Below are experts of layer 9 (counted from 0) of a mixture-of-experts language model. Rows are named router (the router's row for the expert), gate (a neuron's input weights, with its number), up (a neuron's input weights, with its number), down (a neuron's output weights, with its number) and show model dimensions 0-191. Each number is 128 + 24 x the weight over its row's rms, rounded and kept within 0 to 255.
After each expert's rows: a language model's description of what the expert responds to. This comes from a sample of Wikipedia text that the model never trained on.

# expert 8
router [ 97 146 137 115 122 106  58 151 133 111 109  93 110 149 122 131 131 150 174 118 121 111 130 102 150 142 139 124 103 145  86 139 124 157 145 154  98 135  95 117 134 141 137 187 215 154 122 120 154 123 115 153  86 139 143 141 136 131  93 110 131 141 109  92 102 106  90  86 113 117 148 140 141 142 123 122 141 119 184 145 169 138 124 164 150  89 157 128 110  82 113 123 114 119 143 147 130  87  96 130 108 109 135 116 190 111 128 111 116 179 143 121 158 125 143 130 129 146 119 134 104 157 112  87 123 105 133 105 116 116 140 133 134 151 140 159 137 165 163  93 136 167 159 123 137 120 123 144 139 155 158 111 115  64 141 132  93 116 133 108 120 134 114  98 123 168 141 135  87 112 145 143 143 164 121 142 165  88 132 110  93 156 101 121 108 108 114 121 136 129 135  84]
gate0 [137 134 142  94 148 113 150 134 123 123 159 142 118 130 133  87  99 151 107 191  84  86 116 118 149 110 152 150 151 131 183 131  90 132 138 134 115 140 152 127 111  96 129  99 106 127 143  86 159 148 108 143 136 133  96 134 127  96 140 136 116 148 121  92  98 126 163 109 141 137 116 156  83 102  99 121 121  88 108 135 149  94 119  75 149 144 119 146 151 123 122 132 113  88 153 133 122 117 165  39 116 121 147 130 139 141 152 154 139 158 145  93 162 120 145 131 112 157 105 122 116 142  87 115 114 117 158 123 128 142  65 147 107  95 114 131 107 138  89 156 182 133 134 111 142 110  73 136 136 136 128 167 115 123 140 126  88 128 108 142 149 145 149 144 118 147 143 146 105  90 141 160 143 132 133 149 132 202 143 131 135 125  75 114 125 132 163 110 126 106 147 144]
up0 [109 107 124 114 106  80  79 173 122 143  85 168 143 118 191 139 131 107 150 117 104 141 111  76 119  96 106  79 160 133 133 108 154 145 144  76 141 172 138 131 140  87 120 128 137 121 128 118 157 122 118 120 137 123 147 137  90 134 122 163  70 152 150 111 141 134 154 130 103 133  86 143 206 129 147 127 193 137 138 116 130 130 136 120 157 127 123  96 137 116 126  92 134 139 143 118 115 155 125 166 117 115 121 115 125 144 142 109 142 119 153 148 130 151 112 120 118 126 113 131 109 109 131 145  81 123 185 133 197 116 155 148  97 130 110 106 116 115 127 131 147 101 157 141 132 111 121 114 133 120  97  58 112 112 113 144 148  90  97 127 142 156 103 129 130 125 101 131 101 112 111 103 142 154  95 165 140 119 146 123 116 149 100 161 103 142  81 124 151  99 123 133]
down0 [106 106 105 118 122 134 151 123 121  94 158 129 143 143 135  81 120  95 116 120 103 139 124 152 161 118 141 140 106 130 127 115 120  94 130 111 141  97 170 118 140 147 152  88 128 105  80 110 116 129 142  84 110 163 132 121 152 118 113  78  98 112 159 119  92 162 150 114 139 127 130 109 126 148 157 126  85 123 113 153 139 175 139 140 133 164 109 135  92 128 125 147 100 126 138 105 125 136 147 133 126 144 126 156 151 161 125 113 186 100 114 132 148 159 149  74  83 136 140 118 149 135 175 148 145 108 147 137 107 121  81 126 134 107 131 143 149  90 157 134  99 119 157 163 166 114 158 105 168 178 108  71 177  78 117 180 159 141 136 145 138 146 102  63 146 139 159 125 151 122 123 135 156 115 111 106 138 119 163 145 112 125  91  98 141 148 140 137 148 110 153 107]
What it handles: The and table pipes. The article the and table cell separators in wiki tables and sports standings, e.g. the, The, |, |---|---|.

# expert 6
router [114 127 112 168 104 142 156 168 166  76 131 116 102 127 122 119 159 133 118 135 107  82 125 127 132 118 143 170 159 102 138 121 130 152 188 149 142 148 118 135  97  91 153 117 146 114  89  97 145 155 101 117 100 132 141  93 159 112 127 109 176 120 106 113 146 115  93 112 139 125 126 114 125  89 133 129 136 140 139 155 123 124 172 174 133 109 129 114 120 161 112 118 144 122 138 147 115  96  78 113 138  99 149 147 127 113 142 104  93 139 127 151 142 134 173 152 128 154 114 144  60 135 110 115 173  84 100 135 135 164 113 164 148 125 116 135 104 152 135  76 130 175 178 159 149 118  90 143 141 108 224 146 111 139 132 128 104 105 149 133 103 115 120 104 133 129 138 158 153 142  97  99 121 160 123 157 142 137 115 150 155 144 117 146 121 130 147 114 140 107 144 133]
gate0 [ 95 140 126  99 156 152 126  96 112 134 134 104 123 145 141 150 134 155 159  99 112 184 159  95 118 112 119 123 110 112 127 137 114 116 163 150 121 135 102 135  90 113 119 157 161 108 113 113 136 134 128 171 125 128 137 151  95 147 139 141 161 182 130  96  93 135 120 153 186 162 159 118 171 142 138 107 203 156 134 179 111 122 174 143 100 145 133 113 171 139 124 121 145 144 104 154 167 128 119 129 134 142 116 116 129 131 106 105 122 132 122 115 128 128 127 117 110 143 131 154 177 158 107 128 139 111 103 125 149 140 140 178 126 119 150 168 189  98 161  88 136 167 155 140 134 184 104 156 109 136 130 141 120  94 167 152 130  93 148 108 134 123 103 109 166 149 159 113 115 106 140  79 110 122 137 145 132 119 115 159 122 136  97 102  92 158 132 151 148 121  84 132]
up0 [110 162 124 120  68 159 119 155 120 151 162 133 140 151 163 166 130  84 104 110 117 128 136  99 168 108 130 155 137 144 148  98 157 125  98 129 169 135 137 120 111  92 160 144 110 117 142 130 108 118 139 141 140 132 114 167 153 117 158 146  96 166 107 182 168 116  61 133 136  95 127 107 110 138 130 142  75 140 145 116 151 159 158 137 161 134 174 168  82 129 166 150 137  84 103 130 110 114  88 115 123 145 149 118 166 117 109 152 149 126 130 149 136 164 126 118 122 117 105 124 102 143 100 100 134  95 161 126 110 102 125 104 133 160 146 110  67 131 145 141 133  99 128 145 150 114 144 116 119 112 133 157 121 132 156 167 150 116 110 114 181 149 142 137 148 154 125  85 114 105 128  96 139 145 125 149 119 137 143 141 144 138 123 166 170 139  90 157 102  92  95 147]
down0 [ 98 105 100 116  76 155 135 115 106  91 123  95 119 147 114 154 147 100  83 143 133 158 107 106 157 129 136 146 100 142 122 162 133 126  99 102 116 144  99 104 122 141 152 107 140 111 123 102 141 134 122 129 106 109 128 108 133 139 141 140 135 155 110 110 142  74 134 109 143 143 122 118 137 178 155 117 135 103 141 147 113 155  94  88 130  87 133 174  90 114  95 141 176 183 139 143 111 121 134 129 158 197 144 115 123 135 157  82 155 144 117 148 144 167 111 142 143  98 111  89 154 123 138 166 172 150 119 156 144 139 151 118 116 127 115 106  93 121 143 168 113 163 120 137  97 180 119 150  95 112  94 100 102  98 126 144 142 148 109 147 101 150 111  70 132  99 151 112 122  95 130 141 147 122 119 112 145  92  83 144 134  90 170 156 101 165 133 109 124 118 133 133]
What it handles: Verb endings and adjectives. Past and present participle endings and common predicate words in verb phrases, e.g. referred, playing, liked, known, used, well.

# expert 3
router [ 87 119  82 145 105 138 107 128  82 134 133  87 122 127 112 121 142 147 124  90  98  86 121 108 146 135 118 155 122 119  99 106 136 138 123 139 145 155 126 107 124 102 107 136 159 116 107  95 149 111 158 143  96 109 132 144 172 148 132 121 136 145 103 135 122 143  65 106 160  73 182 108 113 125 122  70 139 103 114 139 170 177 110 128 115  87 144 116 134 181 116 122 110  79  84 126  81  70 155  93 120 114 126 120  74 104 142  95  80 108 124 152 192 129 139  97 137  98 129 160 128 134 114 122 139 100 112 141 101 158 132 138 120 139 107 139 122 137 138 112 141 153 145 101 106 127  81 115 158 150 170 146 105 117 140 109 132 125 131 101 110 127 139 102  82 135 143 129 124 154 116 101 138 181 117 135 152 101 121 126 121 111 163 122 129 118 114 133 125 132 112 124]
gate0 [120 143  77 100 111  77 140 141 101 129 102 148 140 142 121 146 164 149 141  95 102 125  92 138 128 138 106 105 157 135 177 134 104 146 148 117 127 116 112 108 133 115 159 131 115 141 106 124 130 110 180  87  43 155 122 118 154 124  92 119 151 121 121 145 157 106 150 139 157 130 115 131 177 105  91 133 107 105 123 113 150 119  85 120 150 143 140 131 140 184 136 144 145 120  98 146 126 103  80  95  95 142 136 136 130 130 114 159 136 134 116  96 132  75 159 114 117 133 112 126 176 130 138  93  92 140 163 101 105 115 144 116 114  92  87 143  94 162 133 150 119  98 150 173 124  95 142 125 161  96 114 120 116 146 131 133  93 181 135 142 127 124 162 112 137 156 128 112 102 130  98 117 152 110 126 133 185 186 119 150 138  92 128 153  96 125 111 145 125 118 122 135]
up0 [137 101 144 133  92 113  80 129 130  64 111 139 149 123  98 109 131 102 106 102 113 139 130 152 136 144 139 106 129 119 158 111 189 157 108 117 103 128 140 134 127 141  90 123 107 121 142 175  99 130 129  99 135 108 136 138 100  98 100 149 164 168  78 154 144 101  91  94 141 103 158 102  68 142 160 140  93 127 107 159 165 110 113 151 116 122 121 127 151 131 148 136 118 113 145 167  84 151 143 138  96 104 109 124 115 138 162 138 129 125 184 124 158 121 161 101 125  88 139 118 163 148 114 173 136 141 120 151 118 166 118  88 136 162 127 150 121 145 143 123 149 115 106 150 108 115 126 109 135 136 110 141  91 117 129 126 175 125 121 120 165 145 146 142 112 163 116 131 111 125 167 161 133 110  91 141  79 128 171 120 149 107 122 102 164 129 150 102 154  99  67 128]
down0 [144 133 128 108 143 182 153 122 131 131 134  79 150 124 138 166 105 175  92 150 102 113 105 125 132  80 103 141 160  96 143 174  97 116 131 131  96 122 124 111 139 121 142 142 153 144 154 123 104 102 119 153 163 166 138 163 126 137 133 130 153 114 137 119 109 136 159 118 121 106 133 162 146  77 127 152 147 160 147 141  91 126 150 126 145 111 177  84 132 101 156 150 147 132  72 135 155 140 112 157 131 147 135 151 159 132 118  91 133 103 150 144 130 116 156 147 119 144 144 107 136 141 110 144 135  98 112 146 137 150 145 137 134 161 132 150 131 121 126 150 146 158 122 114 108 129 191 148  96 137 128 110 140 124 127 118  95 101 107 121 130 123  97 135 121  93 139 106  90 153 112  70 149 164 138  78  79 169 157 172  98 107 181 130  93 177 113 111  94 163 117 121]
What it handles: Noun and adjective suffixes. Derivational word endings forming nouns and adjectives, plus governance nouns, e.g. -ical, -ial, -ment, -ization, law, government.

# expert 10
router [100 140 121 146  74  85  86 151  96 129 111 131 118 111 118  83 138  98 137 129 132 132 124 139 151 105 127 135 134 137 132 105 109 157 140 123 125 135 105  73 115  91 136 170 191 150 137  86 167 152 142 115  94 169 152 161 152 132 111 134 125 135 115 137 115 151 162  98 146  97 168 100 103  82 167 133 112 132 139 154 171 136 136 127 117 140 139 114 132 170 137 127 137 123 103 133 112  80 125  94 114 168 116 107 141 103 152 126  71 169 100  95 147  97 111 119 133 113 133 153  77 118 168  77 121 101 161  86 117 155 118 141 145 152 117 166 150 116 112 138 124 126 132 119 126 134 100 150 118 138 114 128 137  87 154 119 127 132  93 108 125 125 129 144 128  98  92 156  84 169 146 129  98 151 144 151 109 127 126 152  84 134 116 132 105 123 150 123  84 108 142  90]
gate0 [ 96 128 134 129 201  94 144 196 115 124 106 144 150 147 123 104 151  83  87 136 157 128 102  93 118 121 153 138 157  96 134 120 121 124 130 112 116 114 158 119 182 144 110 107 104 156  99 142 135 174 153 103 167 152 172 129 130 149 159 172 136 138 127  99 141 130 123 133 135 126 141 125 116 105 135 102 117 147 115 170 180 139 134 154 143 172 123 150 131 128 105 137 103 161 154 114 138 113 119 127 165 150 158 131 163 110 142 149 149 115 148  93 148 115 136 145 108  88 119 134 132 144 118 136 108 122  87 147 110 132 140 159 110  77 161 123 116 147 118 144 114 145 109 101 111 131 130 144 150 168 130 152 120 126 160 109 106 126 132  97 156  69  82 132  96 119 148 163 133  97 148 152 105  83 162 158 120 131 123 123 183 122 153 167 136 100 114 136 100  97 150 152]
up0 [ 94 151 137 112 137 141 141 166 165 114 177 160 174 128 147 122 101 148  71 139 117 162 157  96 116 142 143 137 156 118 137 149 138 106 138 144 117 146 141 145 159 157 135 104 163 121 143 114 117 125  63 123 110 139 152  69 141 132  92 139 112 153 150 136 150 144 178 127 106 109  96 157 131 136  67 154 139 122 112 140  99 131 147 136 185 151 114 144 136 115 115 178 126 167 123 120 155 116 160 140 147 171  91  95 153 143 112  90 132 123 153 175 148 131 128 116 128 152 125 130 150 149 171 130  89 126 116  85 148 141 124 128  96 125 142 112 132 132 119 121 114 134 101 128 115 153 142 152 103 148 144 112 135  93 106 151 115 142  68 136 128 101 135 112 109 141 125 183  90 142 125 102 101 125 126 146 140 126 119 116 106 126  94 141 142  68 135 177 155 104 148 109]
down0 [156 134 173 105 127 104 117 141 100 115 129  81 156 153  81 169 132  97 108 143 146 110  75 173 119 102 114 133 122 103 171 148 115 149 123 160 142 191 108 103 116 127 132 108 111 147 112 104 136 114 107 125 135 129 155 182 168 125 105 112 119 154 165 140 142 109 108 131  93 131 109 135 105 130 136 141 108 135 173 153 128 162 113 146 109 155 141 158 142 122 137  91  95 148 100 152 140 125 114 135 116 111 110 158 157 140 100 158 124 101 148 129 173 158 102 166 105  86 145 138 128 130 113 141 115 118 185 157 145 112 140  92 124 149 125 164 151 119 108 123 123 175 138 112 158 138 137 151 109 169 119 105 142 138 128 120 154 143 150 123 149 141 118 110  90 172  65 125  97 103 131 112 116  69  92  88  96 131 128 138 133 128 174 105 103 142 104 115 138 135 144 124]
What it handles: Plural s, infobox pieces. Final s and inner pieces in infobox labels and table fields, e.g. Medal record, Details, Somalia, Un-known, Length.

# expert 5
router [132 135 130 150 111 134 140 147 149 139 112 136 135 141 178 136 155 127 115 134 109 132 135  79  82  94 112 133 187 131 135  89 119 213 182 148 125 127  93 150 115 106 138 142 163 100  92 116 132 104 132 174 102 118 140 119 131  88 116 151 128 126 174 124 165 142  96 117 113  89 168  78 117 135 149 104 148 120 144 144 136 121 110 135 145 129  63  89 103 148 112 147 133 117 154 153 124 117 108 120 153 166 129 152 137 130 139 110 110 108 107 107 112 152 111 127 137 137 102 142 112 131 107 143 106  91 122  88 126 115 118 131 136 159 130 130 179 127 129 100 161 152 156 142 149 145  60 131 106 130 125  70 125 100 114 102 113  85  83  87 110 115 113 148 124  94 162 159  73 121 110 114 137 122 131 141 132 133 143 105 124 144 126 112 131 154 139 105 136 155 124 118]
gate0 [117 143 106 140 113 115 107 138 129 165 113 113 113 135 107  91  99 143  84  90 147  94 114 124 130  53 139 134 111 111  77  82 135 127 133 132 101 156  91 167 130 100 124 105 149 131 117  98 111 110 101 143 178 158 153 160  82 146 153 123 122 163 145 108 181 139 121 112 106  98 103 126 115  95 117 148 138 144 131 101 117 167 145 145 101 115 160 122 147 128 116 144  75 135  90 116 165 111 140 144 150 133 117 136 113 145 133 123  93 136 142 151 128 135 114 165 128 117  98 125 169 102 127 113 120  97 107 132 163 159 109 150 134 132 153  52 121 154 111  96 164 134 158 126 166 126  96 118 111 144 136 142 182 144 118 143 173 108  87  90  92 155 140  78 143 132 129 131  89 130 129 119 136 161 150 134 145 142 118 140  95 139 109 123 140 126 119 172 133 135 127 132]
up0 [143  88 133 107 114 137 126 174 123 160  96 164 152 119 149 147 159 138  83 114 164 145 132  90 102  94 119 146 100 153 123 146  77 102 154 141 148 148 150 136 102  75  93 127 108  80 139  84 102  92 118 103 171 159 124 111 121 100 135 145 134 124 141 120 101 106  97 139 170 112 137 124 162 120 107 141 111 137 113 131 144 136 123 162 126 161 109 133 166  80 159 121 156 140 123 150  93 105 131 141 130 101  80 128 104 102 152 136 118 145 112 144 128 114 133 132 137 127 109 120 143  60 135 143 127 128 135  67 143 118 130 109 128 121 163 139  81 144 108 126 138 185 134  95 128 148 125 122 153 151 132 149 128 138 145 147 153 131 106 106  94 126 131 120  89 112  97 103 108 173 110 158 118 117 105 126 120 104 117 132  89 106 110 137 100 170 113 175  87 104 167 147]
down0 [103 147 147 160 163 146 118 148 136 126 123 103 116 133 115 104 125 120 109 123 158 111 134 147 153 102  96 123  97 134 148 101 131 114 135 100 132 102 163 132 159  80 153 118 127 141  81 128 166 142 130 146  94 135 112 119 121 123  99  88 144 193 185 177 105 191 110 129 124 123 158 107 102 103 156 144 127 151 160 132 154 172 118 118  99 126 111 117 170  83 138  79 162 125 102 108 123  98 123  89 154  91 140  97 133 112 119 117 137 152 118 135 157 122 148 104 191 107 154  98 132 153 109 120 110 158 138 126 103 146 110 125 129  97 135 117 116 101 137 148  99  80  88 139 138 105 114 137 128 137 129 129 102 123 143 142 153 128 162 111 115 153 122  72 132 117 163 165 158 169 106 154 114 115 136 118  90 104 114 158 141 108 111 139  94 135 124 137 113  90 122  92]
What it handles: Initials and punctuation. Periods after initials and abbreviations, opening parentheses and quotes, and word-initial capitals, e.g. A. Henrich, B.A., Inc., (Muse.

# expert 9
router [104 130 112 170 153 147 105 129 117 120 117 125  90 120 110 126 147 184 114 158  95 106 130 100 143 115 107  88 140  81 133 120 123 161 194 192  98 142  75 122 105 109 112 128 162 132 127 139 122 154 140 107 148  79 106 139 131 128 131 117 161 153 117 126 153 152 139  96 116  95 178 102 136 127 123 112 129 115 112 144 158 149 135 150 118 117 118 116 149 172 170 156 123 122  89 108  85  87 137 155 125 115 104 104 141  99 116 123 116 118 125 147 177 133 148 128 133 137 114 163 132 138 111 112 153  93 109 114 126 155 121 170 143 114  80 158 164 139 112  98 147  98 165 127 132 126 107 145 127 157 173 130  93  97 165 115 120 142 110 131 126 117  90 120 129 141 171 172 143 103 141  84 134 156 126 120 165 102 110 145 118 173 124 140 117 154 131 165 124 127  97  96]
gate0 [111 154 117 142 134  89 117 183 110 120 115 151  85  96 114 134 130 139 113 117 110 175 158 111 107 127 119 155 116 104 142 103 167 139 152 123 116 135 101 130 161 113 156 131 147 123 129 112 131  99 162 122  93 159 132 123 134 130 137 138 137 152 126 129 134 111 147 152 121 175 144  67 120 171 105 120 194 143 151 143 118 130 140 104 154 113 121 109 158 156 168 153 113 140 147  77 144 104 121 106 121 117  98 100 130 128 129 110 140  53 129 146 149 105 118 123 143  88 118 133 137 123  58  86  78 127 114 123 157 101 100 178  83 107 123 103 136 119 122 128 144 100 169 163 134 171  94 142 128 145 102 144 113 200 141 131 148  90 154 147 148 110 138 139 109 148 136 164 126 117 139 122 151 161 125 145 144 159 119  90 125 138 134 120 147 115 121 128 121 166 142 111]
up0 [142 139 183 115 134  99 154 138 104 117 117 160 126 150 112  81 118 121 131 142 163 124 108 160 128 149 159 140 142 112 120 143 108 113 145 140 138 149 123 141 149  89 140 146 109 114 119 113 132 142 138 105 121 146  74 146 133 167  85 141 159 130 132  85 102  96 167 151 123 152 120 167  89 102 100 124 110 130 117 148 106 117  94 118 130 113 134 146 137 125 128 152 159  93 132 145  94 128  94 118 146 120 124 108 148  86 116 105 117 143 123 104 121 179 194  89 104 143 120 132  97 146 105 137 126 149 124 120 110 131 218 119 140 144 167 137 142 160 110 102 167 156 167 125 150 117 144 135  99 141 117 127 127 120  78 183 130 120 142 145 148 146 128  97 148 148 189 163 125 106 119 166 148 116 112 127 120  67 142 119 165 142 110 125 137 101 168 100 132 139 136 101]
down0 [149 130 123 121 136 150 155 119 121 147 142 110 146 126 118 142 124 126 146  85 127 130 124 133 110 110 139  88 150 133 176 170 114 201  89 167 105 137  78 132 113 131 157  95 121 125 165 129 125 102 125 107  90 126 150 101 131 115 115 157 135 101 108 162 125 154  64 117 140 104 132 116 120 171 138 105 136 119 137 106 148 149 130 139 122 136  91 167 147 151 161 129 100 181  93  87 107 152 119 145 123 132 163 139 120 103 164 144 135 128 134 117 117  85 128 177 125 132 100 169  96 105 135 103 177 145  98 108  85 113  87 114 114 130 168 146 146 105 111 136 128 129 133 155 142 140 127 132 110 120 179 153 115 118 131  79 143 143 104 170  93 128 163 122 125 152 136 124 112 117 133 132 131 110 133 112 138 156 122 174  60 157 175 137 142 139 112 146 121 152 120 165]
What it handles: Latinate word stems. Middle stems of Latinate words before suffixes, e.g. reconcile, incorporating, production, construction, form, creat.

# expert 7
router [110 104 133 148 120 134 138 174 104 112 123  82 107  94 143 140 113 104 161 127  90 147 147 124 133 117 129  95 138 134 125 116 167 172 145 143 144 132 133 146 138 118 125 138 135 141 102 116 118 158  67 107 112 123 115 109 135 102 111 147 137 143 153 133 165 151  84  87 109  75 152  98 127 156 112 100 146  95 121 151 173 163 171 116 124 125 116 138 152 135 103 138  85 157  95 188 170  75  81 152 124  90 119 127 125 104 138 144 114 129 149 171 127 101 118 172 123 142 142 171 120 136 111 111 116  93 155 139 101 156 127 126 124 128 116 163 133 146 146 134 159 102 135 153 146 164  78 154 131 164 149 105 144 133 137  74 128 112  83  95  92 172 153 122 107 135 164 125 125 138 152 102 144 137 122 129 165 123 120 154 113  96 113 116 106 116 104 115  99 139 104 119]
gate0 [117 152 126 128 105 134  86 107 115 144 154 158 119 128 138 127 123 135  60 114 119 131 147 149 123 120 166 119 140 107  81 138 108 118 121 110  62 143 119 171 138 107 135 130 149 101 120 143 126 125 146 101 158 143 131 123 127 162 142  88 138 117  96  98 146 125 159 149 111 170 106 139 113 126 124 114 158 100 114 107 174 126 150 129 110 134  97 110  79 105 141 127 137  95 128 108  98 136 122 108 136 173 137 100 111 130 126 107 116  99 102 139 129 199 138  97 120  83 100 134 136 122 125 119 149 152 142 117 145 114 142 154 144 141 119 119 139 138 152 105 144 119 151 110 127 112 117 169 140 121 131 139  99 142 112 133 155 134 104 184 161 115  90 131 150  93 162  96  99  70  99 113 121 133  55 120 100 112 139 140 141 100 135 125  49 164 140 107 175  98 153 108]
up0 [119 125 141  96 119 109 103 153 176 149 149 146 139  69 121 144 128 105  86 103 119 133 137 122 154  96 136  80 142 136 119  88 133 119 114 134  83 168 133 112 122 120 128 107 154 108 130 138 125 129 123 116 146 143 181 158 111 135 107  94 155 141 113 120 130 184 119  92  77 113 122 157 122 143 122  78 141 123  88 121 137 135 140 145 123 128 143 123 123 143 193 106 140 155 108 141 121 159 106 152  99 161 102 113 106 109 136 127 127 120 108 162 146 110 118 111 147 113 143 121  94 105 122 104  99 111 129 137  81 114 154 115 138 164 120 119 122 173 149  86 144  89 134 117 127 176 132 116  68 149 167 108 112 109 114 162 185  96 127 122 146 139  93 130  83  94  93 139  81 127 118 145 131 141 125 114 115 134  83 113 117 105 160 120 102 156 147 134 164 170 153 129]
down0 [124 127 126 149 129 164 123 146 105 136 135 104 153 130 133 128  85  99 181 162 131 131 138 134 100 152 127 105 106 153 157 113 171 156 132 104 152 103 150 131 141 116 116 118 131 130 112 120 128  97 113 135 150 162  93 152 146 142 148 138 142 119 119 145 136 158 144 125 109 140 145 129 183  91  98 130  87  86 137 106 106 130 127 109 137  90 154 116 127 130 119 121 123 135 125 136 128 140 114 164 133 127 140  99  56 132 156 132 123 109 163 141 110 132  79 127 154 190 168  68 121 111 128  87  79  89 101 153 108 151 130  79 151 131 142 111 134 152 135 121 119 123 125 103  92 160 178 154  97 156 156 124 173 159 156 135 100 122  85 158 133 116 100 153 154 108  71 129 105 102 156  90 127 107 131 122 122 194 139 110 105 148 132 125 145 103 124 145 129 148 112 138]
What it handles: Of and numbers. The word of, years and date ranges, and institution names in statistical and biographical text, e.g. age of 18, 2000, University, –19.

# expert 1
router [110 127 105 188 106  95 137 143 138  74 104 106 168 119 123 143 175 146 152 127 157 148 136 115 129  93 102 160 151 141  73  96 145 127 195 150  83 133  89 154 106 129 107 117 131 128  85 131 167 144 130 154  96 135 145 109 146 135 125 159 116 175 134 125 123  91 125 124 151  76 137 110 125 138 103 134 136 151 122 159 131 110 151 118 141 111 140  88 146 126 122 117 138 115 126 150 111  95 102  97  88 131 132 130 155  74 128 127 121 131 152 147 170 111 150  96 146  94 156 128  62 140 122 135 134  68 135 129 123 152 115 135 141 142  99 131 134 142 146 127 137 170 162 129 122  98  88 125 139 143 189 148 118 117 116 132  99 116 116 117 150 138 128 126 130 137 112 149 114 138 114  94 106 191 122 124 160 147 116 133 142 141 129 144 131 137 159 131  90 126  81  85]
gate0 [ 96  88 119 143 116 148 136 121 179 144  99 116  98 127 126 131 114 117 128 140 118 134 125 139 129 143  90 115  99 117 138 122 179 123  88 100 191 120 123 128 115 129 164  64 129  99 121 127 124 140 115 129 140 161 108 107 120 143  90 132  91 148 131 133 122 104 142  96 143  84 148 139 108 141 116 156 144 109 138 107 164 131 128 186  95 125 121  93 121 113  85 178 146 178 175 127 152 123 143 140 166 113 100 140 138 129 162 104  96 143 120 156 142 139 143 166 169 118 121 135 185 157 143 108 123 132 151  93 137 106 183 137 169 124 136 104 144 128 123 117  99 110 137 123 100 171 153  90 152  95 124 130  80 102 136 126 122 144 151 155  73 132 127 142 155 103 144 130 122 130 122 165 150 111 120 120 112 120 142 158  91 182 135 117 104 107 157 138  93 126 128 142]
up0 [148 124 111 121 128 111 177 105 100 129 140 134 138 153 140 126 116 148 127 102  95 109 138 129 148 117 129 144 123 131 152 122 153 123 169 132 165 125  97 105  95 141 145 138 120 110  89 144 125 154 126 113 131 155 127 113 132 124 109 108 163 121 122 120  83 112 118 115 150 150 134 114 167  59 170 125 111 131 146  93 136 141  98 157 147  76 102 165 117 124 120  99 136 126 114 176 114 132 101 142 197  99  40 157 117 105 110 113 119 132 124 141 118 117 145 109 136 169 127 126 130 120 111 116  91 152 134 118 111  97 141 124 184 141 122  99  99 157 126 147 144  96 126 141 106 116 127 114  49 127 130 148 107 132 131 141 184 156 149 123  74 128 126  89 144 156 160 161 133 108 149 134 133 117 160 153 158 100 148 121 157 147 123 139 144 100 187 129 138 123 143 103]
down0 [116  78  97 124 130 147 125  97 120 159 118 130 120 103 111 116 140 162 121 134 135 116 131 149 139 134 134 133  97 163 104 110 129 179 163 131 173 113 148 142 114 144 128  90 159 112 112 135 109  97 101 158 135 145 127 118  94 127 105 118 128 132 165 145  98 163 120 161 120 173 150 141 136 153 131  60 128 131 139 153 165 125 113 106 133 137 120 119 109 112 124 111 144 153 134 134 165 138 167 104 104 106 144 110 164 115 132 142 127 127 131 195 119 114 152 137 162 138 176  93 138 143 151 100 136 158 143 155 124  93 126 127 113 115 139 106 127  95  78 120 146 118 138 121 140 159 105 110 161 118 149 111 190 138 163 165 147 199 121 171 150 137 141 117  89  86 102 138 164 134 106 159 108 112 144 153 124 140 151 120  91 127  97 114 154 101 118 150  78  99 128  82]
What it handles: Function words in prose. Common function words and plural s in running narrative prose, often sentence-initially after a period, e.g. that, which, had, his, Originally.

# expert 2
router [119  87 133 102 132  83  84 155  86 153 142 120 163 173 128 103 144 152 137 119 131 111 103 167 119 116 129 129 139 136 130  74 123 177 153 132 129 174 106 130  87  84 132 148 179 142  95 151 155 182  97 123 146 117 132  89 158 109 142 123 117 138 146  89 145 115 102  96 100 126 162 137 115 122 110 134 134 107 132 153 186 104 134 133  97  96 108 142 124 168 127  86  99 108 159 149  93  92 126 118 149  99 129 131 125 123 170  91  95 138 121 107 162 140 133 138 120 112 143 165 130  81  74 130 106 138 100  69 148 158 108 137 154 135  91 136 115 146 139  95 140 121 146 152 130 101 118 150 103 106 123  86  94  98 115 110 119 121 131 125 123 134 150 122 131 124 159 131  96 116 114 103 124 128 134 140 145 108 166  96 103 136 129 104 104  98 126 123 142  99 157 127]
gate0 [114  86 165 183 135 174 120 107  99 125 147 159 133 154 149 101 101 121 104 139 136 105 150 135 136  94 102 112 112 107 110 142 109  96 162 140 159 178 131 101 138 124 165 117 107 119 145 123 164 110 157 128 104 161 170 163 126 146 113  77 170 152 107 145 108 135 119  73 154 104 140 107 104 166 120 139  97 123 132 154 118 156 154 126 168 114 132 125 125 128 122 110 156  96 121 120 116  77 100  77 122  96 151 101 172 168 122 117 122 162 137  80 137 132 153  99 144 129 131 125 148 160 142 167 143 113  87 145  80 139 146 154 146 140 141  85 143 150 101  75 110  87  98 125 118 127 124  96 119 120 148 114 134 123 127 118  86 154 121 142 146 115 118 106 160 116 137 134 108 134  96  98 150 135 117  80 139  99 103 144 162 144 116 112 135 135 143 131 130 141 109 157]
up0 [ 91 104 106 133  85 125  64 128 123 129 141 116 138 107 153 142 157 116 111 135 133 126 147 128 167 151 151  96 131 141 158 124 120 139  93 106 130 139 143 120 116 132 125 102  88 101 121 109 108  99 200 120 102 131 151 120 113 154 149  82 125 123 115 113 139 136 126 143 119  99 108  98 131 110 137 162 120 121 109 140 113 183 118 133 156 172 151 148  85 152 124 125 101 139 148 133 137 165 132 138 127  93 135 127 104 131 131 105 119 128  78 158 126 107 105 123 150 144 155 122 125 111 179 145 159 116 114 152  86  84 110 128 153 136 153 116  95 148 158 135  80  81  91 111 124 125 109  55 149 131 122 111 117 133 166 138 127 131 122 139 106 173  96 129 130 142 156 148 129 147 165  95  94 134 155  94 133 154 147 158  86 187 159 145 108 183 118 126 130 117 116 147]
down0 [122  85 119 111  87 143 134  99 104 121 115 130 171 127 123 121 105 128 130 112 164 117 174 164 185  98 141 151 159 131 119 159 130 121 126  74 150 173 111 161 195 153  98 125 150 145 124 133  97 128 128 106 128 120 146 125 135 113 128 109 128  98 112 133 100  85 106 129 129  79 116 150 131 117 166 157 122 111 120 165 100 135  91 129  78 129 111 124 160 155 150 124 119 139 107 156 135 133 113 130 142 131 138  90 151 145 158 165 130 162 133 104 162 170 133 114 154 129 137 175 139 138 160 160 125 116 145  71 132 169 174  97 157 107 146 154 163 123 110 136 123 104  83 132 144  69 144 126 132 116 110  83 135  69 137 127 115 126 161 152 105  97  98 115 137 109 142 147 119 127 119 112 122 126  99 119 122 150 127  95 133 155 134  97 122 136 118 126 158 100  90 129]
What it handles: Personal and place names. First names and inner pieces of personal names and foreign place names, e.g. John, Robert, Christopher, Miriam, Robinson.